Below are experts of layer 10 (counted from 0) of a mixture-of-experts language model. Rows are named router (the router's row for the expert) and show model dimensions 384-415. Each number is 500 + 25 x the weight over its row's rms, rounded and kept within 0 to 999. Numbers have three digits each.
After each expert's rows: "mostly gets" lists some tokens that are sent to it at least half of the time; "gets" lists some tokens that make up at least twice as much of what it gets as of all text. This comes from a sample of Wikipedia text that the model never trained on. Tokens count by the router's weight.

# expert 8
router:530525521520485501460482512494480507514495515500474509512506527472450541511504495481518521521476
mostly gets: "%", "ä", " per", " sq", "–", "-yard"
gets: ".", "–", " the", " |", "-", "%"

# expert 5
router:488499545504514489475487531511520460534516503512485542478475542509459518512490507500523545501488
mostly gets: " in", " In", " at", "In", " during", " from"
gets: " in", " at", " on", " of", " In", " from"

# expert 7
router:501496523522476489509491463529493511533557519496495544542483507492492532481543464476518505472495
mostly gets: " was", " is", " be", " were", " are", " been"
gets: " (", ":", " was", " is", " were", " be"

# expert 10
router:513462528517488488495516496517497466534499531486504513512523512520466498489560504493504532474455
mostly gets: " \"", "==\n", " ==\n", " two", " three", " new"
gets: " the", " a", " \"", " The", " his", " an"

# expert 0
router:510484555518461471517473514494508468514503540499511478478504541502441502536473472472530487496497
mostly gets: ",", "),", ".\n\n", "',", "\",", ")."
gets: ",", " |", ".", ".\n\n", ")", ";"

# expert 2
router:508498528500487473491526492516555511501515550513483557512491500465478509530475483456521511499475
mostly gets: "201", "199", "202", "197", "198", "200"
gets: "201", " ", "200", "202", "199", "6"

# expert 9
router:473439507486459467509501473471486454542491570504506525520465528501493504516563492506527515479463
mostly gets: "w", " b", " s", " G", " r", "g"
gets: " ", " B", " G", " W", " D", "p"

# expert 3
router:491494555541490487493479476530501466500498524487495509483487511482440524530505528463504486520513
mostly gets: " of", " to", " with", " by", " for", " at"
gets: " of", " to", " by", " for", " with", " in"

# expert 6
router:544508487525498483452496499496513505572492525510509531505501504485473518506494520502506509498477
mostly gets: " Coordinates", " Born", " Genus", "History", " Website", "″E"
gets: " ", "\n", " Born", "born", " Country", " information"

# expert 1
router:510463546503472477493518488518504469497513537486545478490528503487479516518514467503531494497488
mostly gets: " and", " or", " &", " but", "-", "/"
gets: " and", "-", "|", ".", ",", " or"